From a checkpoint of a small mixture-of-experts model trained on Wikipedia.
Size: width 192, vocabulary 8192, 71.3M parameters.
Experts: 256 experts in each of 7 layers, 64 ReGLU neurons an expert, 8 picks a token, a sigmoid router, a shared expert of 64 neurons.
Training: a variant of Adam for the experts, 505M tokens, 4221 steps.
Below are experts of layer 3 (counted from 0) of a mixture-of-experts language model. Rows are named down (a neuron's output weights, with its number) and show model dimensions 0-191. Each number is 128 + 24 x the weight over its row's rms, rounded and kept within 0 to 255.
Before each expert's rows: a language model's description of what the expert responds to. This comes from a sample of Wikipedia text that the model never trained on.

# expert 29
Short letter pieces in the middle of words, especially r in revert/reverb, c in calculated, plus word starts like att, cor, cont.
down1 [129 106 121 152 115 110 130 133 135 164  96  73 109 153  89  71 148 114 165 135  97 115 115 165 114 105 144 149 134 121 107 129 126 163 157 105 102 147 165 155 120  85 144 116 166 120  99 163  98 129 183 107 138  94 113 131 158 145 109 162 139 109 119  94 144 114  90 130 117 115 103  89  83 145 104 139 132 139 124 173 137 136 107 108 170 124 116 125  96  98 190 142 110 123 118 124 126 137 135  73 122 131  92  90 130 122 138 117 154 120 117 107 105 139 120 126 154 121 127  94 151 144 151 129 116  86 114  94 111 109  98 167 155 160 121 169 133 102 128 177 120 116 107 130 100 136 138 119 106 143  95 111 118 117 108 165 107 103 164 149 160 118 113 122 102 168 124 152 140 138 120 101 165 170 126 136 155  93  84 108  96 109 101 101 154 143 117 110 135 137 131 150]
down2 [141 135 164 139 130 134 109  49 127 103 129 170 137 115 125 112 104 132 163 133 136 123 125 151  93 105 123 130 138 125 134 153 119 111 139 150 154 106 131 153 138 131 165 140 133 174 109 111 136  98 131 156 106  84 141 115 115 138 169  90 123 133  62 175 161  87 121 123 126 129  92 179 120 133 123 175 118 100 113 159 140 150 119 128 125 145 102 152 148 110 119 157 138 136 121  90 128 120 147 140 102 161  99 133 161 115 125  78 159 125 119 117 147 124 137 135 114 173 204 113 149 123 157 119 111 106 111 173 179 116 113 141 115 139 132 113 121  95 142 111 132 138 102 123 136  73 182 123 174 164 151 107 127 178 156 125 145 116  68 143 146 123 164 150 125 113  92 148 135 117 134 137 119 151 137 125  96 128 108 106 115 162 133 127 139  95 125 160 120 126 139 118]
down3 [102 115  94 129 115 130 160 122 170 113 153 146 127 136 115 126 119  80 137 113 130 106 153 149 138 155  93 130 156 118 145 178 104 159  63 158 121 144 122  83 104  95 123 158 164 139 163 148 161  98 125 141 111 151 191 117 125 148  95 122 134  97 138 132 157 141 128 149  61 117 177 135 119 137 125 109 149 164 163 150 106 128  95  77 136 120 144 118 118 140 168 165 165 128 117  94 104 150 140 137 107 127 132 136  93 102 100 160  89 124 116 120  90 117 139 129 114 140 122 127 119 113 127 165 107  95 132 115 133 156 112 130 100 130 159 119 136 103 134  81 137 130 129 120 108 126 142 180 139  92 126 109 158 141 127 165 151 103  99 186 131 110 140 108 167 121 126  95 144 155  97 112 129 126  87 127 119  95  98 113 123 137 127 136  99 166  98 165 147 145 114 119]

# expert 18
Prepositions like from, to, by, with and via right after verbs or participles, as in expelled from, retired from, afford to.
down1 [122 113 124 105 134 111 139 133 144 137  84 100 109  79  95  84  96 113 153  87 173 105  98 154  88 116 155 130 140 115 151 140 156 135 117 126  98 139 110 170  96 122 112  90 136 117 142 136 132 119 156 116 144 131 103 122 118  96 112  77  92 105 154 120 119 146 137 191 147 124 133  97 182 167 127  96 144  97 133 118 166 153 173 143 142 119 116 147 128 129 130  97 120 137 131 169 111  65 139 184 109 114 137 134 116  99 165 115  86 106 177 110  97 102 137 153 125  95 151 131 152 101 155 107 117  83 102  92 193 138 120 112 137 126 121 100 142 131 118 109 102 129 127 134  94 116 155 136 133 142 150 125 103 102  89 131 131 130 118 120 139 122 155 141 138 119 141 142 101 117  87 147 137 147 131 126 161 101 122 169 104 131 138 104 119 128  95 159 124 118 168 108]
down2 [120 157 102 109 101 135 145 126 118 164 140 138 148 162 132 125 116 155 149 143 105 157 127  91 121 168 154 123 135 142 129 141  97 159 140  97 105 110 122 142 137 151 138 126 117  86 107 120 149 106 174 103 101 140 123 143 125 126 206 129 112 176 127 122  64 103 137 102 137 136 148 183 143 112 146 111 109 113 159 130 119 140 117 149 151 117 128  87 151 102 132 114 137 139 130  99  89 205 200 153 110 138 122 142 135 143  91 133 148 143 114 107 136 105 116  96 137 144 148 171 113  96 124 148 120 144 121 152 104 121 140  96 138 130 138 150 171 111  95  69 115 111 122 105  85 116 128  95 141 125 141 120 107 119 116 136 106 155 148 144 121 142 146 116 113  96 158 144 136 167 130 132 127 119 153 127 136 116 132  94  92 163 116 148 123 115 170 140 122 146  82  55]
down3 [107 133 167 124 156 126 128 122 115 125 113 106 106 100 125 129 158 165 113 142 108 131 144 160 152 156  86 122 117 124 126 119  95 162 141 131 136 165 154  88 112 124 123 164 114 143 124 113 142 127 111  98 104 150  89 112 154  96 167 158 110 100 117 111 153 107 122 104 140 142 155 126 156 143 126 173 115 148 141 149 118 106 143 118 151 141 152 139  98 109  80 153 113 123 120 137 108 170 140 121 179 170 122 139  97 140  76  97  94  72 157 134  69 161 113  88 118 152 113 106 143  73 123 140 150 168 198 177 133 157 144 129 141 144 127 147 153 117 164 159 123 148  96 113 125 142 137 100 139 146 125 111 130 101  86 118 154 131 128 109 127 108 104 148 138 113 171 139 108 112 155 116  65 127 118 153  74 114 135 143 146 133 134  97 151 142 151 114 122 136 125 126]

# expert 8
Short pieces inside wiki tables and lists: number fragments, country codes, and word starts after pipes, such as 1,49, IRQ, AUT.
down1 [164 127 127 109 128 154 111 122 148 139 118 127 145 119 133 124  86  95 157 143 133  92 136 108 138 127 115 133 131 159 124 153 136 125 163 175 121 141 146 154  67 129  94 119 164  78 131 156  97 160 129 130 138 128 130 142  95 130 101 172 124 166 117 119 159 144 102 164 125 120  98 183 149 136 125 134 132 129  94 155 139 113 123 130 156 131 119 110  96 117 138 138 123  94 101 128 134  90 107 146  97  91 119 141  87 144 136  89 110 137 102 161 198 135  82 131 104 111 134 120 133 138 147  99 149 121 125 100 137 153  98 111 133 117 164 157  99 151  91 155 153 126 143 108 120 124 141 145 123 101 121 171 118  86  76  84 143 105 132 128 200 108 133  96 119  82 105 116  90 126  99 135 143 121 136  98 154 107 114 177 140 144 108  88 131  91  88 121 134 130 145 134]
down2 [149  99  86 110  90 102 106 140  85 116 144 142 110 143 153 130  89 107 144 134 145 122 127  90 134 119 117 122 146 106 115 138 131 119 145 185 110  85 110 119 136 136  92 111 155 175 136 130 136 139 103 151 155 121 127 130 147 100 138 131 115 159 147 116 143 102 147 146 120 137 102  98 117 110 129 143 138 113 151 175 107 136 124 166 142 146 121 143 143 120 101  98  58 142 140 149 156 121 147 133 169 140  99 118 107 142  90 126 131 142 151 150 124 162 132 201 126  95 126 108  99 150 161 173 135 131 156 138 113 104 148 164 130  81 135 136  98  90 108 112 110 195  89  94  79 129 114 124 142 122  99 131 105 135 136 138 135 142 150 135 141 147 144 131 131 158 146 142 121 161 108 142 140 115 132 107 132 138 150  93  90 180  88 199 141 142 162 157 102 137 139 103]
down3 [111  84 134 133 152 119 124 132 130 118  98 118 136 149 150 151 130 151 135 129 135 114 160 144 126 119 140 142 135 129 152 143 126 118 169 163 104 155 102 157 103 123 128 150 206 127 131 124 115  97  88  75 130  95 116 121 139 150 174 124 137 133 151 131 131  83 128 137 132 125 122 142  95 150 166 145 114 134 100 121 123 166 153 142 119 155 127 134  89 109 168  98  40 121  54 126 152 114 170 161 124  98 129 144 148 149 149 116 150 116 172  99 139 163 143  98 151 129 104 137 135 146 114 152 118 105 138 154 138  85 148 123 111 150 124 166  93 173 126 102 159 131 112 116 105  60 122  96 129 102 122 108 147 117 151 159 119 120 123 117 114 109 162 137  95 144 134 172 150 125 155 120 133 115 149 137 140 135 148 134 118 136 108 106  97 167 148 146 122 128  72 129]

# expert 45
Conjunctions opening clauses, chiefly "as" after a date or comma, plus became, when, because, according, e.g. In 1748, as.
down1 [127 136 124 120 127 158 129 105 131 128 112 103 122 150 184 136 153 156 162 111 135 135  67 135 123 123  84 159 123  88 112 141 184  95 135 137 102 169 132 147 116 114 109 155 128 115 129 138 138 175 126 108 131 129  94 168 136 152 131 126 117 135 107 141 140 128 120 121 150 111 140 100 100 137 103 134 133 134 136 121 103 134 109 127 131  84 121 101 151 131 106 147 141 110 108 145 145 115  97 138 150 161 128 158  98 135 109  97 115  69 118 121 101 156 116 150 131 117 165 104 151 153 137 136 111 137  90 123 100 135 140 124 130  62 131 157 153 105 173 164 149 104 123 115 155 172 140  90 120 135 129 153 150 140  93 146 116 132 178 120 156 114 110 136 132 158 140 163  87  86 153 122 165  76 214 144 101 138 115  84 118 138  83 100 141 123 134 107 110 115 100 132]
down2 [128 105  97 101 119 136 170  88 107 135 138 160 116 109 134 153 123 135 108 124 111 134 129 113 121 160 142 101 116 137 162 142 101 167  92 128 131 112 146 148 137 154 192 104 113 143 149 143 125 128 131 105  98 120  65 138 102  84 101 175 171 118 114 108 125  93 121 119 158 186 151 116 126 100 119 140 141 157 122 144 113 138 157 106 138 145 130 175 138 127 132 118 103 107 158 137 123 165 137 130 109 144 178 166 130 137 102 168 126 123 148 164 144 109 137 101 142 122  49 128 118 105 150 131 132 107 165 123 174 123 118 136 141 118 108 136 114 111 125 110 150 121 130 151 167 131 126 131 104 153 181 146 142 202 133 145 124 164 107 146 117 124 132 102 159 114 136 122 175 115  89 179 149 153 128 134 119 108 140 140 138  91 126  82 140 125 163 105 105 155 133 113]
down3 [136 121 119 104 154 149 128 111 158 147 100 146 154  81 101 117 139 147  90 116 109 131 112 141 130 158 133 139 155 101 104 123 140  97 109 137 123 112 145 116 113 132 112 145 140 158 138 115 117 141 109 143 104 152 112 162 164 161 158  93 125  74 132 143 123  96  89 141 131 130 144 123 106  81 122 158 112  86 132  80 136 117 104 129 131 120 132 144 136 159 143 150 147 137 196 190 134 106 137  88 184 136 174 149 141 168 167 154 138  71 180 164 132 112 150 140 119 129 142 118 114 115 114 103  98 141 173 137 112 144 143 116 109 128 136 128 102  90 108  91 130 101  56 144 167 114 102 150 152 179  90 103 147 124 107 115 121 124 109 134 116 114 123 126 153 108 161 148 132 104  99 112 123 120 152 128 118 122 136 141 177 172 129 140 124 115 121 127 106 165 139 120]

# expert 6
The word the, rarely its, his or their, right after prepositions like of, in, to, at, before first, same, United.
down1 [154 123 166 112 113 102 102 167  92 133 111 104 142 154  98 146 149 103 129 130 153 109 113 126 132  61  96 195  94 132 120 173 137 166 157 137 136 113 139 131 183 138 106 115 127 172 153 139 149 121 117 169 137 132 181 107 130  99  98 118 162 102 127 132 129 126  82 103 159 185 115 130 100 144 153 138 124 113 130 176 153 117 116 120 188 135 150 131 105 125 119 145 181  96  97 110 125  85 158 113 126 125 163 182 143 131 112 160 113 111 147 148 126 146 129 104 145 134 126 119 103 131 108 102 114 143 146 105 159 160 149 125 129 135 143 133  97 120 130 116 122 119 154 145 130 122  94 138 130 120 133 112 131  60 123 130 148 103 114 173 143 123 149 125 152 158 114 118 156 119 152 126 113 114 125 131 135  76 137 131 108  90 133 114 154 186  99 121 117 133 126 102]
down2 [138 109 123 122 153 147 122 133 122 101 116 116 152 140 161 148 110 134 132 119 126 120  68 153 115 120 116 185 133 154 102 108 166 146 156 108 153 114 113 130 109 145 148 140 108 156 100 145 106 108 154 113 159 105 124  88 161 121 121 122 146 170  80 158 137 131 144 125 116 168 107 181 149 131 117 152 139 150 114 116 105 114  81 129 137 125 144 113 123 124 142 144  99  75 132 139 116 147 101 159 114 131 124  93 110 113  65  95 165 167  59 145  98 106 119  87 134 129 175 150  95 135 145 106 157 130  80 133 122 150 121 117 149  99 181 124 142  89 115 140 148 127  92 121  96 123 111 127 127 133 130 106 146  97  69  82 141 137 124 135 124 109 105  92 108  86 137 147 136 124 113 173 135 158 125 140 130 119  84 133  89 144 115 134 115 130 111 103 132 175 128 140]
down3 [151 156  86 120 140 123 119 129 113  89 126 131 132  98 129 133 114 104  99 119  80 110 120  93 126 156 101 134  90  98 132 152 126 141  74 164 130 137 154 127 131 128 115 153 124 164 121 107 138 114 131  99 117 151 161 146 118 130 131 106 133 123 140 165 144 162 186  75 144 137 133 129 144 116 153  93  74 130  73 114 155 140 119  96 154  92 165 130  90 125 121  97 100 115 166  86 167 168 150  88 118 139 148 113 102 132 133 121 122 160 125 157 106  99 161  97 129 103 148 153 169 121 167 104 153 109  76 102 174  76 168 151 130 136 120 113 104 151 131 122 140 133  76 130 150 117 104 128 118 163 143 110 129 110 114  95 141 111 129 122  92 119 187 149 127 117 142 123  97 132 124 138 121 141 121 126 142 113 124 128 139 110 104 150  91 142 180 139 154 127 145 119]

# expert 42
Mid-word fragments in quotes and speech, such as but-ter-fly and he-ar, plus Latin titles, equals signs in section headings, and odd transliterations.
down1 [138 130 111 150 116  97 110 114 120 109 112 110 107 133  90 131 129 151 169 165  73 118 147 130  84 114 140 111 144 114 102 147 159 107 175 106 105 145 148 106 147 150 158 118 145 141 129 119 120  79 134 116 164 174 176 104 175 103 108 145 127 104 122 149 170 131 162 150  91 126 186 152  95 150 143 137 112 150 133 131 159 164 145 121  98 148  50 112 160 132 119 152 143 119 120 131 128 102 141 169 123 163  99 113 106 132 153 155 149 135 144 112 118 108 106 134 114 141 144 132 111 110 122  82 114 127  95 110  95 165 106 109 136 154  80 121 122 137 102 106 152 132 124 155 117 128 120  88 148 106 194 105 128 111 113 132  99 129 122 116 124 100 166 168 127 105 111 149 157 152 175 157 134 103 147 140 130 115 137 133 142 112 122 147 123 186 159 122 124 132 150 137]
down2 [133 142 106 129 121 116 136 183 129 187 132 132 132 142 108 114 141 150 117 106 115 165 140 169 131 118 132 147 117 114 134 106 116 112 125 113 107 121 162 132 110 131 115 111 110 166  72 122 128 128 123  89 127 126 140 113 142 122 130 110 118 121 137 120 117  90  88 117 135  87 107 138 114 172 170  92 112  85 142 102 154 120 134 199 131  88 147 127 157 149 105 159 117 108 137 114 124 147 123 109 133 127 116 127 143 106 135 135 128  77 129  96 108 157 145  98 110 113 192 150 141 111 140  93  83 177 108 138 101 151 104 156 146 147 110 139 115 130 134 112 118 152 218 111 148 141 133 166 127 104 151 132 142 146 178 116 103 130 126  89  78 184 113 180 159 151 133 126 133 150 150 132  94  98 102 107 107 139 100 140 132 100 130 126 134 159 133 135 127 137  97 129]
down3 [126 120 147 122 145 129 115 134 110 155 131 116 129 141 136 133 183 140 132 122 131 121 116  80 130 130 110 103 107 136 120 198 121 120 119 101 163 135 102 104 196  88 130 105 114 151  90 123 145 109 131 135 131 104 133 125 184  71 135 123 126  97 146 135 119 104 116 165 103 143 124 107 128 170 162 120 164 107  55 165 141 129  94 133 140 121 123 134 102 160 112 131 127 129 114 129  74 126 161 140 117 145  93 127 151  79 153 150 112 144 126 126 114  97 120 123 110 139 142 144 132 145  90 127 119  90 171 161 101  96  85 158 149 150 104 128 159 106 124 150 140 122 142 107 129 115 101 158 143 146 120 127 137 123 160 118 171 146 132 148  94 120 140 162 143 114 143 138 115 103 167 150 116 128 117 109 144 116  51  94 146 122 104 111 123 160  94 189 126 106 154 125]

# expert 57
First names and name pieces like David, Santa, Madon-na, and the preposition in fixed phrases like due to, verge of.
down0 [139 171 115 141 128 124 131 120  66  91 164 141 127 151 118 116 112 148 161 130 155 122  91 132 178 106 138 178 129 167  93 157 111 150 134 153 153  97 134 152 139 166 157 125 136 110 107 100 100 154  98 117 105 116  99 151 149  78 123 130 133  94 119  98 122 150 139 131 138 137  90 117  88 158 106  90 160 130 101 137 114 130 166 179 109 117 159 135 102  91  99 135 161  99 138 127 133  80 138 138  93 154 130  97 124 142 145 151 116 111 118  99  98 123 104  82 142  62 165 157 154 139 116 112 136 152 122  74 168 132 135 110 140 144 118 125 121 102 160 148 118 118 155 169 120 151 129 131 121 134  98 115 102 132 129 145 169  84  92 170 147 147 141 117 131 136 124 139 144 119 111 127 144 146 115 146 137 155 143 128 108 110 151 146 171 141  93 154 148 157 137 113]
down1 [123 101 113 153 154 108  96 158 119 167 133 125 125 143  88 157 146 138 160 112 117 139 154 136 162 136  84  84 127 149 129 120 119 134 169 137 169 160 140 114 151 115 150 161 121 141 122 137 115 144 133 148 166  84 133 147 117 109 171 166 127 154 127 108  78 111 146 121 130 110  96 117 119 142 119 178 115 149 141 164 111 166 110 117 161 120 109 174 103 166  92 132 117 133 133 139 149 181 132  97  79 151 105 131 125  80  85  96 144 101 160 171 126  97 164  90 173 126  88 143 133 122 102 162  92 124  98  96 118 142 110 122 135 153 116 123  89 160 126 113 135 128 137 104 112 114 124 129 121 112 151 133 130 108 179 126 133 152 146 141  84 147 165 143 125 128  89 132 158 153  93 119 115  98 169 126 149 131 138 135 105 177 116 132 134 147 156 158 119 117 115 117]
down2 [112  98 113 147 160 105 115 115 161 164 128 113  96 131 114 148 156 129 134 109 136 134  91 152 122 131 119  97 110  76 110 131 126 108 164 148 143 102 132 121 149 149  87  94 139 129 112 107 135 128 125 132 125 145 132 124 152  66 124  87 137 161 135 143 154 115 129 193 118 128 119  85 125 116 136 114  87 143 103 133  77 146 153 166 190 104 100 110 145  86 122 118 119 133 170 152 104  93 166 122 123 105 147 160 128 108 144 157 182 144 139 152  71  87 125 104 120 129 155 165 153 115  99 103 118 115 110 158 180 131 125 115 131 126 147 113 127 131 115 129 118  93 101 113 137 154 132 133 131 165 155  89 167 114 111 106  89 132 139 133 157 144 117 138 148 137 187 123 143 129 148 103  76 122 157 114 108 142 114 175 115 124 126  99 165 112 140 102 113 114 140 130]

# expert 17
Tokens opening entries in name lists and disambiguation pages: given names like Brad, Mike, Julián, list punctuation, Born, Species.
down0 [112 187 118  99 144 138 117 133 110 127 158  68 134 146 173 161  76 130 133 175  77 116 119 114 156 140 165 104 111 118 123 113 152 132 126 150 123 126 147 116 133 150 125 163 130 157 115 157 126 129 127 141 117 140 111 118 120 121 126 130 101 176 151 125 130 132 124 117 145 148 124 180 139 109 115 137  94 135 123 160 190 114  90 135 141 133 112 117 103 137 109 143 122 103 147 107  75 107 145 105 130 139 164 106 145 175 127 164 118 101 158 114 123 145 128 178 127 137 109 113 118 165 119 103 157 110 141 112 163 127 136  91 133 104 101 153 130 102  99 115 115  89 125 144 123 159 135 121 125 108 136 135 167 110 103 124  84 154 207 151 166 129 122 111 135 118 104 145 154 108 116 171 159 145  93 135 102 138 151  94 103  91 112 164 131  94 154 120 110  85 122  90]
down1 [156 143 147 153 141 152 135 140 139 116 138 116 107 150 151 113 153 125 133  68 130 110 118 130 146  47 153 119 148 132 126 118 133 119  88 118 163 129 176  93 103 139 141 142 142 191 134 117 107 157 157 145 136 159 109 148 141 174 112 140 107 123  90 106 124 133 167 141 162 125 170 158 118  99 121 144 120  79 168 150  81 151  88  92 120 138 124  74 138 117 134 105 108 127 107 109 192 104 153 113 130 130 125 113 117 127 112 138 123 155 155 121 135 142 143 105 122 151 121 121 150 116  95 114 146 171 125 117  95 159 108 143  97 157 125 182 136 112 101 123 124 120 142 134 130 124 138 125  86 100 114  76 151 103 127 116 114 160 132 101 173 110 102 114 146  77 132 153 100 153 108 110  89 142 134 113 155 162 116 117 104 102 122  98 106  91 126 109 112 142 145 138]
down2 [132 135 132 150 126 121 132 127  73 123 151  89 121 142 114 124 138 153 131 100 154 112  73 140 123 123 102 114 109 100 145 120 162 151 122 112 126 116 125 126 136 170 122 116 151 103 164 159 148 120 103 115 158 157 133 123 161 158 133 142 193 154 130 150 156 136 114 104 145 124 142 137  98 140 128 127 134 146 157 116 125  69 122 154 117 151 135 117 135 115 140 127 141 124  98 203 200 111 136 137 114 143 144  98 133 138 166 143 116 146 111 124 141 112 101 105 125 151  99  82 115  96 135 136 136 130  74 132  74 112 145 106 136 106 153 126 128 170 176 147 123 140 120 107 115 199 131 141 130 153 156 133 121 129  81 175 103  98 114 142 163 106  96 126  93 111 123 140 144 136 100 153 200 158 125 137 162 123 118 134 122 125 107  99 115  99 129 147 129  99 151  98]

# expert 0
Place-name pieces after in or New, such as Budapest, Bangkok, Tokyo, Moscow, plus number words like two, three, four.
down1 [105 128 104 136 111 118 152  90 125 115 140 154 119  78  97 153  93 140 156  95 149 134 138  63 142  76 139 100 129 124 145 113 113 136 131 128 103 163  85 139 111 125 143  90 102 169 163 130 112 124 119 158  77 115  93 137 104 155  97  93 148  88 141 138 181 113 105 128 129 146 170  74 138 122  96 170 119 118 130 146 145 160 128 176 121 148 103 146 104 113 158  97 116  97 140 127 124 113 137 116 146 170 120 146  94 133 153 140 159  97 167 126 137 123 151 115 112 117 138 172 163 106 141 104 126 122 162 145 124  92 156 134 116 116 125  94 180 117 152 113 129 128  76 123 127 123 109 114 115 133 102 105 124 161 142 130 137 180 100 106 166 105 145 146 123 125 119 143 108 141 158 140 103 143 128 105 134 160 147 105 170 110 155 166  97 139  95 128 112 137 127 111]
down2 [180 124 137 152 165 119 140 125 110 144 110 129 162 114 164 122  96 167 101 105 136 147 117 139 131 113 119  82  95  52 139 134  95 150 138 129 139 146 111 137 137 141 131 142 115 147 100 130 137 137 158 143 126  77 106 142  99 117 122  72 112 138 119 150 113 176 116 177 155 125 127 136 105 148 140 150 108 138 124 128  92 121 113 128  84  88 130 146 136  83 114 141 101 166 135 139 123 124 116 126 139 155 101  97 148 167 153 128 168 113 101 119 127 118 130 145 117 105 112 116 149 161 159 154 124 122 125 109 132 122 133 102 127 159 163 122 131 170 119 114 125  97 128 123 102 132 136 137 147 158 151 157 124 112 156 141 180 150 182 154  98 112 137 140 179  97 118 133 187 138 118 148 174 150 150 163  80 114 113 115  92 146  73 118 147 104 105 112 115 134 152  83]
down3 [154  31 111 134 175  99 128 151 153 135 165  98 125  97 114 157 140 155 126 135 137 118 160 163 148 117 121 149 117 121 149 129  94  90 139 104 115 113 126 124 127  87 147  68 123 127 108 127  97 102 120 127 152 100  85 125 158 119 126 135 146 110 101 101 123 143 141 150 126 165 161 121 155 113 154 163 143 129 130  69  90 150 119 136 127 123  84 122 110 162  62 125 126 115  91 136 153 132 100 165 114 118 112 124 126  96 120 134 137 118 117 123 133 110 157 122 134 126 138 157 157 102 125 137 113 123 146 119 117  82  79  96 171 111 131 149 104  92 148  95 104 184 119 116 130 111 153 111 134 110 143 155  86 139 114 169 160 126 113 141 120 146 116 128 143 147 119 112 167 143 175 143  89 137 150 108 142 120 172 119 134 115 100 126 152 161 138 108 158 116 118 135]